Weights of a small mixture-of-experts language model, trained from scratch on English Wikipedia.
Size: vocabulary 32768, 107M parameters.
Experts: 96 experts in each of 7 layers, 96 SwiGLU neurons an expert, a softmax router, a shared expert of 128 neurons.
Training: 506M tokens, 7723 steps.
Below are experts of layer 5 (counted from 0) of a mixture-of-experts language model. Rows are named router (the router's row for the expert), gate (a neuron's input weights, with its number), up (a neuron's input weights, with its number), down (a neuron's output weights, with its number) and show model dimensions 96-191. Each number is 200 + 20 x the weight over its row's rms, rounded and kept within 0 to 999.
After each expert's rows: "comes after" lists some tokens at least twice as common just before its tokens as in all text; "mostly gets" lists some tokens that are sent to it at least half of the time. This comes from a sample of Wikipedia text that the model never trained on. Tokens count by the router's weight.

# expert 77
router,201,174,200,194,221,203,201,208,221,216,239,180,205,166,205,200,200,208,191,197,178,214,188,153,226,210,186,194,210,214,203,228,231,188,215,179,202,208,173,200,214,199,202,197,184,132,200,202,183,200,220,201,213,210,172,193,213,201,219,185,211,219,188,223,174,191,214,216,216,221,183,221,191,217,235,210,220,232,214,224,222,182,190,210,177,215,181,205,172,199,182,177,227,207,189,218
gate0,217,215,227,196,212,183,152,250,197,225,210,212,221,188,228,185,222,182,202,184,207,228,213,200,210,194,203,227,226,213,205,187,206,190,164,177,231,201,187,224,176,244,212,177,176,211,200,221,211,245,205,194,234,164,207,199,164,201,182,217,163,208,177,186,195,206,188,231,181,222,202,198,210,219,215,173,184,197,182,195,238,198,187,236,184,184,208,235,183,189,191,195,217,171,210,190
up0,221,212,217,199,208,188,214,180,213,172,219,209,164,186,187,196,172,187,186,193,185,173,200,179,213,249,218,210,188,189,207,207,221,216,220,229,199,168,183,226,202,185,209,237,193,189,197,171,205,178,189,231,182,222,206,184,230,184,181,184,185,166,229,178,197,220,172,207,195,202,217,190,191,201,214,194,188,184,218,190,213,168,196,165,217,194,209,182,191,208,224,191,198,199,156,196
down0,173,170,232,202,229,226,204,191,212,216,239,173,215,196,209,210,252,230,223,215,213,204,171,182,196,215,212,165,219,212,187,214,228,213,196,199,201,219,179,222,200,227,204,195,234,224,210,188,181,206,237,215,209,194,170,193,184,199,195,184,212,190,205,211,206,179,201,238,190,201,178,202,188,222,191,202,221,239,229,185,192,182,197,203,202,190,210,169,203,196,225,160,230,222,212,195
gate1,222,207,169,154,173,215,182,228,189,235,174,205,228,238,206,204,198,209,205,207,219,181,164,194,189,207,220,182,202,172,168,183,204,197,242,214,167,190,219,230,235,216,173,224,182,209,186,200,227,214,203,197,190,190,209,191,193,212,195,188,201,174,201,208,184,165,217,225,213,201,198,219,215,204,192,179,207,213,154,208,209,182,177,208,189,161,212,182,213,195,200,175,212,234,197,190
up1,211,201,187,182,206,202,201,203,227,245,178,173,188,181,189,222,213,196,202,197,187,199,143,172,195,214,192,196,214,229,229,237,241,217,203,198,201,208,174,180,260,207,161,208,201,210,185,206,208,181,225,182,199,187,198,250,216,259,209,155,210,229,197,197,217,175,181,196,191,198,187,215,194,208,222,149,220,205,164,239,223,179,173,214,171,186,204,185,202,194,217,186,191,211,198,206
down1,199,246,209,196,196,221,196,240,195,176,153,195,200,217,193,215,194,185,201,169,217,213,206,215,180,221,201,205,185,223,226,193,218,186,164,213,183,186,236,197,216,216,230,213,190,220,227,196,192,182,210,188,204,217,240,187,206,229,182,187,191,191,216,163,199,230,191,207,211,193,196,192,198,239,174,181,217,174,171,216,227,199,197,219,206,156,187,168,211,194,210,200,214,197,208,189
comes after: " the", " of", " The", " National", " and", "s"
mostly gets: " Arts", " Health", " Committee", " Sports", " Air", " Freedom"

# expert 37
router,169,181,201,213,218,221,213,213,215,230,186,208,200,198,215,215,210,232,182,198,191,196,183,186,172,187,229,196,229,223,213,184,168,197,219,206,225,201,211,190,203,178,193,207,193,214,186,188,213,195,197,210,198,164,160,181,217,208,178,182,168,188,202,174,230,163,211,215,190,175,206,187,191,220,206,172,211,227,183,214,227,178,211,193,186,173,210,197,241,245,218,217,188,208,191,174
gate0,188,228,222,197,224,170,194,198,174,209,220,217,196,206,146,191,223,218,223,190,202,194,206,153,199,190,231,175,238,180,166,213,215,151,200,226,211,180,179,209,185,219,196,210,183,215,160,171,184,199,242,206,245,182,231,222,198,189,192,197,181,194,178,204,194,195,192,234,235,210,219,154,202,211,224,215,209,206,180,195,208,161,230,221,181,179,189,175,214,204,212,226,195,213,200,208
up0,203,228,178,186,227,208,199,194,176,182,177,207,205,177,224,196,195,192,214,207,226,155,213,181,185,221,237,204,204,161,187,203,202,177,194,190,184,203,201,187,210,220,189,220,176,237,194,216,183,221,211,224,226,171,234,199,189,208,229,199,185,192,172,173,165,180,205,256,225,206,164,205,197,211,202,196,166,224,184,166,229,182,177,198,194,199,214,209,192,211,261,187,234,209,181,197
down0,186,195,219,208,194,187,183,191,201,184,215,204,206,182,187,198,235,219,185,211,205,206,213,185,201,192,188,165,227,192,186,165,245,202,206,202,183,197,188,212,167,205,255,226,226,197,183,185,176,203,225,213,227,237,194,200,204,184,189,205,200,194,224,196,207,195,239,229,204,195,203,189,190,204,231,163,202,227,166,184,196,201,208,221,189,221,201,227,192,209,213,224,169,223,212,213
gate1,247,177,218,215,223,197,197,218,174,216,227,226,208,201,191,139,224,224,204,223,192,208,196,188,203,196,195,179,236,196,235,203,178,178,202,249,197,237,210,180,193,209,158,196,224,211,170,177,174,205,188,226,187,214,181,174,209,202,189,184,211,221,165,219,159,195,200,222,207,206,213,200,248,191,213,186,211,241,194,179,181,170,238,226,185,231,201,190,197,197,191,185,191,217,219,208
up1,209,218,232,177,212,194,230,191,203,193,215,198,187,216,212,162,231,213,229,210,167,212,165,185,207,196,216,185,213,196,210,186,193,139,226,223,197,196,185,206,188,235,156,221,239,178,186,180,216,183,223,235,202,221,228,211,205,237,191,171,221,219,221,245,167,186,199,205,236,207,211,184,214,164,205,221,196,203,203,202,181,202,212,197,182,199,153,218,202,210,217,175,204,214,236,199
down1,157,199,199,223,229,185,209,194,236,198,179,176,227,176,196,195,157,180,192,172,212,210,209,232,158,236,219,245,214,196,205,196,216,195,218,176,185,161,185,182,196,232,187,227,186,215,149,207,194,207,202,194,219,191,176,175,192,180,188,208,197,207,184,206,167,177,217,220,230,193,228,202,224,215,177,195,183,185,239,217,202,215,237,240,235,203,198,203,179,198,212,196,226,178,224,159
comes after: ",", " and", "'", " with", " was", " to"
mostly gets: " regiment", " infantry", " guns", " Navy", " steam", " Regiment"

# expert 53
router,235,223,198,228,243,203,207,238,168,194,213,185,241,197,184,209,211,211,194,204,197,213,212,173,210,213,230,201,216,207,217,180,174,211,208,175,176,172,204,232,196,195,174,196,180,161,206,195,182,179,186,178,197,178,209,234,181,201,220,211,209,203,218,188,186,176,219,171,220,216,261,208,199,197,175,183,214,174,219,209,216,213,178,241,201,212,200,199,202,207,202,199,213,222,206,216
gate0,195,222,175,199,197,206,230,199,185,193,222,189,200,209,239,186,199,217,186,205,187,196,188,188,185,211,151,225,191,238,183,180,191,169,190,181,184,195,228,205,242,178,184,199,189,186,208,193,203,178,185,179,245,188,215,183,228,251,193,206,195,219,182,187,223,217,172,197,217,208,201,211,195,218,216,191,182,186,185,213,189,208,187,222,180,187,197,222,195,200,203,192,200,181,178,190
up0,196,197,176,221,212,193,195,214,216,184,193,175,203,184,222,205,205,208,201,215,200,179,203,185,202,221,176,217,218,235,186,188,175,178,215,186,197,217,213,210,245,196,182,179,197,194,200,187,216,189,187,174,203,198,192,205,229,246,207,188,219,214,189,185,194,188,177,194,203,225,202,193,201,199,215,195,183,170,206,196,211,190,188,244,221,180,224,187,217,210,223,195,208,197,171,195
down0,182,212,193,191,210,197,229,202,145,203,204,183,211,189,215,196,189,155,181,225,209,191,191,187,191,186,223,237,198,164,208,179,247,205,215,173,202,182,211,207,198,234,197,232,214,203,225,198,194,199,231,209,189,189,195,191,216,175,190,211,199,179,213,234,196,167,216,208,208,196,232,234,213,210,181,198,167,183,203,208,195,191,202,158,197,188,230,227,200,191,218,207,213,211,230,185
gate1,175,160,206,171,212,200,178,185,264,218,181,207,188,184,195,188,213,209,188,181,238,221,192,180,173,198,215,227,196,198,206,250,219,230,195,181,187,197,161,212,177,176,242,206,210,206,175,175,244,224,201,184,219,162,207,205,250,211,185,184,186,214,215,222,233,190,194,203,191,222,194,192,172,205,194,203,206,198,199,170,185,197,190,183,192,230,182,203,220,199,193,212,187,232,197,191
up1,189,197,177,257,215,187,232,199,159,178,209,225,226,206,238,206,218,201,214,183,189,168,185,208,207,181,184,177,187,245,161,198,171,170,189,218,184,210,230,178,204,213,198,185,229,217,215,223,170,200,227,220,194,226,192,178,202,195,183,214,206,229,185,175,178,213,229,223,185,194,175,208,226,191,202,235,173,219,164,201,217,176,201,188,195,176,177,201,188,193,176,188,197,172,197,190
down1,230,222,217,192,206,190,185,218,211,199,233,197,221,198,224,206,201,191,205,207,174,201,228,211,206,223,225,172,197,227,208,205,230,209,220,196,208,159,203,178,183,211,187,211,191,193,186,187,227,199,181,214,224,226,192,152,223,186,171,221,181,203,199,207,157,211,218,223,203,189,176,231,221,220,182,181,172,172,177,202,216,203,190,213,197,195,199,198,206,178,209,202,224,182,216,194
comes after: "9", "0", "–", "1", "8", "2"
mostly gets: "present", "),", " ago", " respectively", "\"),"

# expert 61
router,190,225,232,201,226,221,187,208,195,202,164,201,228,166,187,201,223,201,187,183,179,218,216,169,201,202,167,210,203,180,246,245,217,210,159,210,246,201,189,213,214,195,212,182,230,199,232,179,175,215,224,196,215,201,186,209,183,201,221,186,219,190,170,189,206,193,193,181,216,226,234,200,224,193,181,196,188,219,211,186,215,171,208,228,195,184,185,199,237,202,183,172,215,218,185,182
gate0,189,216,224,186,188,219,198,198,197,209,146,191,203,194,198,205,182,210,182,193,205,194,188,234,243,206,197,227,186,174,201,134,211,220,181,185,196,206,182,204,210,204,220,180,164,198,202,181,201,176,239,225,183,181,184,218,221,194,221,163,216,202,187,196,201,187,198,225,209,221,173,180,220,194,161,204,210,201,179,162,157,191,205,189,204,203,234,200,196,207,187,221,205,198,221,200
up0,230,207,173,200,234,214,221,194,210,217,222,228,186,199,214,209,205,198,230,199,203,176,224,164,177,159,214,178,231,227,187,229,174,177,185,210,198,196,211,207,216,187,195,220,230,205,173,201,247,210,180,195,188,215,178,172,190,226,194,217,211,233,215,170,189,216,211,169,188,160,229,204,167,203,198,206,226,190,204,193,226,216,165,229,215,226,160,218,224,201,190,183,193,221,220,195
down0,190,196,163,187,171,220,178,181,194,162,189,187,202,219,213,202,183,216,215,198,207,185,197,208,199,220,242,170,186,207,191,202,217,204,208,214,193,223,211,200,183,203,188,196,190,195,180,218,191,212,208,205,226,169,167,167,210,195,199,206,201,185,200,174,190,203,181,172,152,211,224,170,199,197,193,232,190,216,213,207,237,208,237,194,193,177,178,227,191,202,205,169,219,221,178,224
gate1,218,195,201,180,203,204,191,218,208,182,172,189,213,189,208,171,221,213,189,219,169,224,195,204,201,197,134,216,220,189,212,187,225,200,193,200,216,218,213,211,169,227,193,227,160,170,204,181,194,206,219,213,203,204,190,174,192,231,218,223,198,215,209,191,166,219,185,207,182,217,216,188,178,199,212,193,181,234,189,228,202,181,199,202,199,242,175,194,209,178,222,171,178,194,204,206
up1,207,191,221,196,223,218,189,183,192,167,176,177,215,210,161,184,194,205,188,214,176,208,195,151,251,184,186,210,189,177,203,195,180,208,226,216,222,232,215,192,186,185,202,185,228,217,169,164,183,172,221,184,246,180,193,183,184,182,232,186,190,202,172,212,189,252,208,170,221,213,205,179,203,181,159,227,185,196,205,207,200,173,217,198,204,221,183,201,222,196,220,187,240,194,236,191
down1,229,188,201,199,198,179,177,209,239,221,152,220,181,230,234,195,196,180,209,218,170,197,184,162,177,207,177,205,206,186,169,188,160,175,186,218,210,183,169,192,217,188,222,224,155,169,219,188,201,185,210,194,219,212,228,188,221,191,199,216,169,192,207,175,200,170,183,214,197,205,216,204,219,183,197,186,195,183,208,173,209,206,172,188,189,174,195,204,202,222,201,183,180,208,192,211
comes after: " a", " was", " and", " the", " an", " as"
mostly gets: " £", " director", " economic", " civil", " financial", " actress"

# expert 30
router,206,195,173,219,202,212,180,170,232,184,157,218,167,212,252,207,191,216,231,174,191,209,184,187,215,208,203,211,203,208,230,252,213,208,187,199,195,204,176,197,211,185,190,218,224,185,229,189,164,201,228,192,239,207,222,209,228,186,189,188,199,179,159,220,214,200,197,209,237,190,242,192,194,175,207,192,206,192,208,209,200,224,202,213,194,233,204,187,191,202,207,169,180,192,194,172
gate0,199,237,194,223,190,245,217,196,217,219,212,200,201,212,208,191,212,185,195,188,198,184,191,228,226,196,213,212,225,200,217,215,172,229,215,192,201,156,240,196,194,218,240,188,236,195,211,206,191,191,210,196,210,200,199,209,202,169,167,165,189,236,235,228,236,208,205,174,185,210,202,232,216,199,244,195,205,177,182,213,205,225,217,151,217,193,217,207,177,225,191,241,190,203,191,234
up0,199,193,214,188,207,175,198,219,163,196,220,225,228,174,190,191,184,192,225,205,210,176,225,185,227,190,186,197,229,186,209,177,191,192,204,207,209,222,185,210,189,186,178,200,186,164,221,226,216,219,200,209,223,221,200,208,194,209,201,217,191,183,179,189,180,227,257,210,235,167,187,225,189,217,211,253,193,162,211,206,199,221,176,244,172,220,149,177,169,215,181,187,215,203,197,181
down0,202,189,215,187,221,186,187,197,216,207,248,181,203,195,197,185,197,210,213,174,163,205,178,192,274,213,192,179,216,226,211,183,176,225,227,210,205,214,216,196,191,220,162,220,216,159,222,204,200,156,198,201,220,236,189,231,203,209,199,203,222,208,176,217,176,219,184,230,206,162,201,224,182,152,212,207,216,195,200,164,167,221,203,203,190,206,181,175,174,197,244,192,190,189,195,194
gate1,161,179,221,210,232,175,215,188,187,180,226,202,193,192,209,191,215,172,202,182,221,221,183,205,205,184,202,159,199,207,209,213,225,228,192,216,190,179,199,194,194,221,234,213,203,194,213,147,159,196,218,185,227,164,165,182,207,193,201,182,191,231,177,166,225,194,192,190,177,198,200,206,189,192,226,144,218,218,227,219,218,197,240,172,213,199,250,175,183,184,206,197,200,171,195,210
up1,244,183,174,208,204,254,188,177,207,191,143,206,198,176,191,210,191,240,190,232,214,199,219,199,208,210,176,181,193,203,191,189,165,198,206,212,242,208,209,201,200,227,164,206,203,211,187,202,223,166,186,213,182,198,231,226,174,200,197,225,218,194,198,223,178,207,188,188,202,225,209,221,229,196,194,196,205,181,191,203,191,250,185,202,212,209,173,191,211,216,219,206,241,232,205,200
down1,223,204,193,150,190,182,218,178,198,203,238,207,229,191,170,187,153,204,217,214,171,184,193,194,225,191,177,200,175,187,202,201,222,190,204,200,214,172,183,234,167,172,199,217,212,173,187,165,215,226,228,208,217,219,218,185,228,228,174,186,209,201,190,195,221,213,183,166,220,196,176,190,192,191,250,183,190,193,227,224,195,196,162,222,208,219,203,209,205,187,167,218,207,205,207,235
comes after: " the", " a", " and", "s", " his", " of"
mostly gets: " music", " art", " economic", " effects", " dance", " security"

# expert 59
router,213,208,191,202,198,190,201,228,218,188,206,208,200,204,217,199,193,205,231,202,206,211,187,214,206,219,196,190,159,231,158,180,175,189,210,188,196,183,245,199,199,214,191,184,201,197,207,178,228,190,195,176,181,189,199,195,241,206,190,193,217,166,179,149,204,234,194,221,197,204,204,204,192,194,183,189,184,185,202,196,215,212,177,202,230,168,196,205,231,194,208,181,206,213,239,234
gate0,159,163,207,193,204,184,230,206,162,228,200,226,187,237,240,178,223,161,200,210,174,204,203,193,221,193,198,188,205,185,210,168,216,219,209,219,190,194,231,196,214,187,247,210,196,178,178,215,180,183,177,200,199,205,200,217,219,191,195,241,221,198,218,212,203,206,216,211,212,194,216,212,235,225,195,177,187,165,202,218,192,188,196,230,169,168,201,168,178,245,158,205,200,204,166,215
up0,202,212,163,212,179,216,231,200,182,197,213,234,186,179,218,199,213,170,244,198,195,188,244,195,218,189,198,177,221,224,212,195,162,192,211,200,166,200,221,143,171,201,225,205,170,225,218,204,187,190,168,192,195,167,215,178,198,234,183,242,191,169,181,203,186,206,163,193,214,168,214,168,203,174,189,207,219,199,234,203,165,166,205,213,196,196,201,203,192,226,183,200,182,192,164,200
down0,182,191,209,201,195,203,217,235,212,183,186,197,229,232,214,206,204,202,191,206,210,208,167,227,214,203,199,208,233,217,181,211,216,183,200,207,197,172,225,190,199,219,231,200,226,207,185,230,223,219,198,150,198,211,182,203,165,208,187,218,213,203,234,216,196,200,202,211,205,182,201,185,203,212,212,200,198,212,209,163,192,173,212,203,211,190,178,238,206,217,159,204,209,190,224,188
gate1,231,170,207,187,187,212,241,242,205,204,204,210,207,181,189,190,220,197,180,221,217,200,201,209,172,203,222,202,189,228,198,200,217,179,207,224,227,186,186,186,201,168,218,259,160,224,227,226,193,205,213,201,184,170,207,167,233,199,179,213,208,194,202,213,188,204,206,230,166,216,213,188,200,213,214,188,187,215,162,196,207,192,197,174,212,192,231,193,207,193,232,233,197,184,225,218
up1,200,221,183,197,215,206,201,193,206,242,195,194,207,216,241,192,177,209,225,201,179,214,182,208,170,199,242,186,200,195,193,207,193,206,252,189,207,186,196,192,213,210,186,222,196,224,219,219,175,181,211,233,186,192,192,243,182,214,178,202,203,182,164,195,205,210,223,206,178,154,191,211,205,160,172,196,173,211,181,189,206,209,177,219,212,168,199,190,216,232,195,229,190,206,211,203
down1,207,170,210,189,186,199,180,205,201,203,187,185,210,202,218,210,212,224,216,207,198,220,193,228,219,214,236,211,215,199,208,219,195,232,209,208,212,238,179,218,196,204,212,216,202,238,204,157,211,226,159,244,218,209,224,194,200,233,161,198,183,242,205,204,166,164,193,188,170,209,174,212,234,236,239,201,195,235,184,189,199,235,233,171,199,197,205,189,200,190,178,244,161,173,187,208
comes after: "3", "0", "4", "5", "2", "6"
mostly gets: " Coordinates", "DST", " sq", "″", "sq", "})"

# expert 84
router,198,195,194,218,179,224,169,184,206,222,193,207,137,214,229,181,175,207,233,213,209,198,169,191,187,212,218,229,197,194,209,229,198,189,206,224,197,205,197,177,230,177,173,200,183,202,203,158,161,184,221,232,209,184,198,195,226,185,165,199,187,186,166,203,181,231,189,225,230,177,222,179,190,169,219,228,200,190,194,217,212,203,186,201,215,174,235,191,174,209,189,214,212,180,189,204
gate0,189,181,224,185,215,215,241,175,201,195,177,194,204,227,201,190,193,186,194,210,204,180,209,172,238,197,212,205,203,248,185,190,232,202,194,195,222,193,197,239,224,184,176,218,176,164,211,204,203,177,197,223,208,209,200,178,189,230,186,161,206,217,179,283,185,207,220,202,191,205,174,214,187,194,188,198,183,192,220,206,178,202,178,157,214,210,166,197,189,212,206,216,189,217,219,226
up0,185,219,198,221,178,208,216,218,214,185,205,210,180,206,199,173,205,207,181,196,230,188,230,201,191,178,215,203,168,217,170,202,197,173,236,206,195,181,211,239,169,207,209,194,174,208,174,172,213,188,181,213,193,186,185,206,198,188,191,205,226,177,197,223,207,206,200,207,195,194,222,198,210,196,203,214,192,225,177,172,219,200,194,158,195,153,193,191,217,198,209,197,195,198,188,184
down0,197,205,184,219,187,242,201,191,179,209,205,228,185,199,223,203,208,183,204,177,199,236,189,196,150,198,195,216,222,192,210,204,230,181,192,219,239,166,167,216,194,210,206,202,170,195,197,174,177,247,205,200,179,198,164,225,195,203,201,212,210,178,217,206,195,191,206,177,211,200,221,205,200,227,181,200,174,179,202,200,194,180,183,204,181,247,166,225,194,198,195,208,177,189,240,203
gate1,156,207,177,213,216,207,210,195,187,160,209,190,192,205,196,195,249,201,198,187,211,210,204,177,233,188,196,219,205,220,230,202,183,208,176,192,150,202,195,208,217,193,187,178,210,178,220,200,188,189,194,192,210,199,194,215,232,215,184,203,204,178,184,202,222,182,199,211,182,236,214,216,205,205,206,195,226,194,193,207,204,186,219,192,201,221,220,173,199,185,216,179,187,196,155,227
up1,213,185,208,213,231,191,169,187,227,210,180,226,219,215,204,200,189,223,208,189,193,205,217,186,158,213,208,192,211,170,183,199,195,225,173,223,237,227,194,196,191,219,228,202,183,206,176,211,210,195,181,175,205,191,203,158,179,200,218,223,200,195,199,219,210,194,197,181,224,186,185,171,206,193,209,199,192,211,220,215,181,208,218,233,201,150,199,221,215,226,170,194,200,226,257,168
down1,162,167,215,217,229,214,209,214,228,203,198,201,167,196,188,178,224,178,224,185,160,185,188,194,178,177,185,216,173,206,140,205,204,189,228,170,229,205,242,197,179,187,209,210,193,192,185,224,195,157,203,174,174,175,158,233,186,177,228,194,216,212,204,204,213,207,198,199,184,206,188,226,195,204,218,187,173,200,184,192,187,244,193,213,198,206,145,194,216,228,239,184,191,188,218,190
comes after: " the", " of", " a", " and", " is", " with"
mostly gets: " skin", " acid", " membrane", " green", " basic", " internal"

# expert 32
router,216,198,198,186,226,194,197,200,207,197,204,196,225,225,205,194,205,205,232,224,199,191,222,212,200,172,190,224,194,230,167,183,185,199,201,187,154,183,189,175,224,227,183,183,219,182,241,184,178,200,211,184,152,205,229,225,220,189,207,192,234,196,206,170,156,205,238,194,185,179,199,231,205,192,194,194,174,173,179,210,193,217,208,194,215,200,191,186,209,204,213,195,207,226,195,198
gate0,172,200,206,228,194,206,189,212,209,238,190,190,165,210,217,188,214,205,201,195,234,221,183,200,175,213,215,202,218,192,169,218,188,203,211,151,222,161,215,233,166,202,192,179,210,194,171,206,258,166,199,204,205,216,192,192,199,201,236,228,201,147,232,229,195,197,194,230,231,220,206,199,198,226,170,175,195,226,194,209,212,210,181,194,194,211,211,200,194,172,161,164,196,175,217,207
up0,234,198,191,152,185,181,215,175,181,172,173,197,250,170,210,206,176,181,193,212,180,172,224,221,193,207,190,218,192,196,258,179,207,184,190,221,203,227,207,206,208,206,234,215,170,216,192,216,167,202,222,216,195,179,208,201,201,204,182,177,178,240,167,179,210,192,187,187,189,163,228,186,194,145,216,197,228,182,220,190,192,192,206,169,212,166,195,212,202,223,235,254,172,209,183,199
down0,208,198,220,177,218,206,192,246,232,199,179,212,201,178,175,189,204,181,213,213,185,173,201,208,241,188,195,206,236,189,209,208,188,183,206,207,156,223,173,187,219,190,204,206,199,196,192,175,213,174,210,227,187,247,209,188,202,195,218,220,197,218,171,160,215,210,227,188,194,222,184,239,181,174,186,190,172,211,192,152,169,186,213,218,200,195,192,208,236,194,184,174,209,181,201,186
gate1,196,184,160,173,192,240,193,218,217,196,192,180,213,143,215,203,181,214,222,209,223,204,189,157,197,247,195,175,195,196,172,214,184,209,225,198,187,212,224,223,214,207,240,210,214,188,187,182,213,206,208,216,190,194,224,184,211,201,191,231,214,197,221,211,224,195,190,194,203,187,198,202,198,172,225,221,203,182,246,197,177,186,206,215,182,182,196,201,212,189,202,221,195,187,176,225
up1,191,179,188,160,226,190,216,232,188,226,221,157,216,196,208,199,198,195,188,238,183,218,205,190,173,191,201,192,205,182,199,186,235,196,207,177,155,194,200,217,229,230,214,205,240,168,222,180,197,197,198,200,183,223,210,221,208,187,215,190,206,201,202,181,212,195,209,199,205,193,227,209,201,210,193,184,174,167,203,203,184,216,166,240,196,205,190,230,211,154,176,217,216,185,160,220
down1,163,213,172,219,174,198,196,200,197,196,205,187,196,189,211,225,180,186,193,192,202,208,206,214,194,203,180,197,173,192,217,202,207,196,213,225,217,198,208,156,186,159,174,165,200,209,152,203,211,213,181,179,166,145,226,183,178,216,171,213,204,169,198,196,211,191,193,193,212,212,195,223,213,212,210,212,253,215,201,184,187,199,199,173,184,196,220,155,205,195,202,189,201,214,203,183
comes after: "1", "0", "9", "2", "8", "7"
mostly gets: " century", "century", " decades", " morning", " centuries", " July"

# expert 35
router,167,205,200,218,204,232,212,207,235,218,188,215,216,183,194,207,193,175,176,203,185,192,195,221,187,224,190,204,150,198,203,192,195,196,182,187,234,226,213,218,211,211,209,228,192,197,183,223,215,168,169,185,242,211,187,201,230,185,162,180,212,194,197,132,211,213,198,198,205,205,205,211,202,186,216,205,186,168,221,215,226,209,209,187,190,172,210,220,228,161,219,186,221,216,215,216
gate0,209,215,185,225,205,231,186,173,211,216,226,201,254,165,225,189,195,185,197,222,218,171,192,224,191,205,207,207,157,180,200,204,198,211,204,185,190,192,213,197,199,208,201,192,201,167,216,195,147,188,240,172,183,227,200,218,208,206,169,196,192,173,167,208,189,215,211,189,229,210,225,219,184,228,227,213,191,203,213,229,214,197,210,225,163,232,200,234,166,200,202,196,209,166,214,210
up0,219,191,250,216,185,163,196,206,182,205,186,220,162,188,177,216,177,195,226,189,202,230,207,228,207,207,223,174,224,227,226,183,198,164,191,198,203,227,190,199,182,178,171,195,195,211,157,185,231,204,179,220,217,177,188,181,197,215,231,214,192,196,212,206,189,212,192,180,169,174,168,165,214,176,179,187,214,218,188,175,187,203,192,160,239,168,166,180,211,187,187,212,206,199,175,175
down0,203,181,206,194,192,227,187,210,215,168,228,207,215,207,212,217,206,223,215,176,210,206,202,199,225,189,188,204,198,208,180,192,196,219,197,158,185,226,204,215,182,189,213,188,202,188,209,194,194,222,172,207,138,196,196,204,193,207,190,182,202,193,190,237,210,221,210,203,253,205,177,185,214,209,185,185,181,234,234,180,221,181,166,184,224,200,202,190,167,243,218,192,202,179,189,189
gate1,209,157,165,171,202,192,193,226,154,169,202,177,229,248,168,182,223,193,220,219,182,189,191,206,221,202,212,209,178,217,174,169,187,210,210,195,198,190,203,203,194,208,189,216,189,183,192,197,179,207,211,208,200,233,199,242,187,187,179,205,197,221,185,215,191,207,205,205,241,198,200,178,190,197,210,276,202,177,210,217,190,221,191,223,203,204,206,203,191,187,198,224,204,191,231,220
up1,208,195,236,206,204,236,209,200,191,182,214,195,241,198,190,217,209,199,172,181,181,205,233,190,211,169,216,217,218,198,201,237,229,194,170,206,174,209,207,213,184,177,221,173,236,231,222,193,201,202,162,199,196,224,173,212,185,214,185,206,190,241,212,207,226,165,218,186,217,194,217,217,222,181,223,187,223,199,201,191,213,220,214,225,206,211,217,216,186,196,197,208,222,229,168,209
down1,207,217,241,221,194,159,186,204,222,201,220,216,171,183,252,226,216,183,213,237,197,207,195,216,238,226,198,217,174,198,176,189,203,192,211,203,189,214,195,218,217,195,180,228,179,199,208,193,188,196,191,183,240,191,208,167,189,225,175,223,214,222,194,209,191,190,193,244,196,201,214,182,208,209,209,247,236,205,227,148,249,216,213,204,201,188,228,192,184,195,186,195,204,191,212,209
comes after: "2", "0", "1", "3", "5", "4"
mostly gets: " million", " billion", " twenty", " thousand", " twelve", " approximately"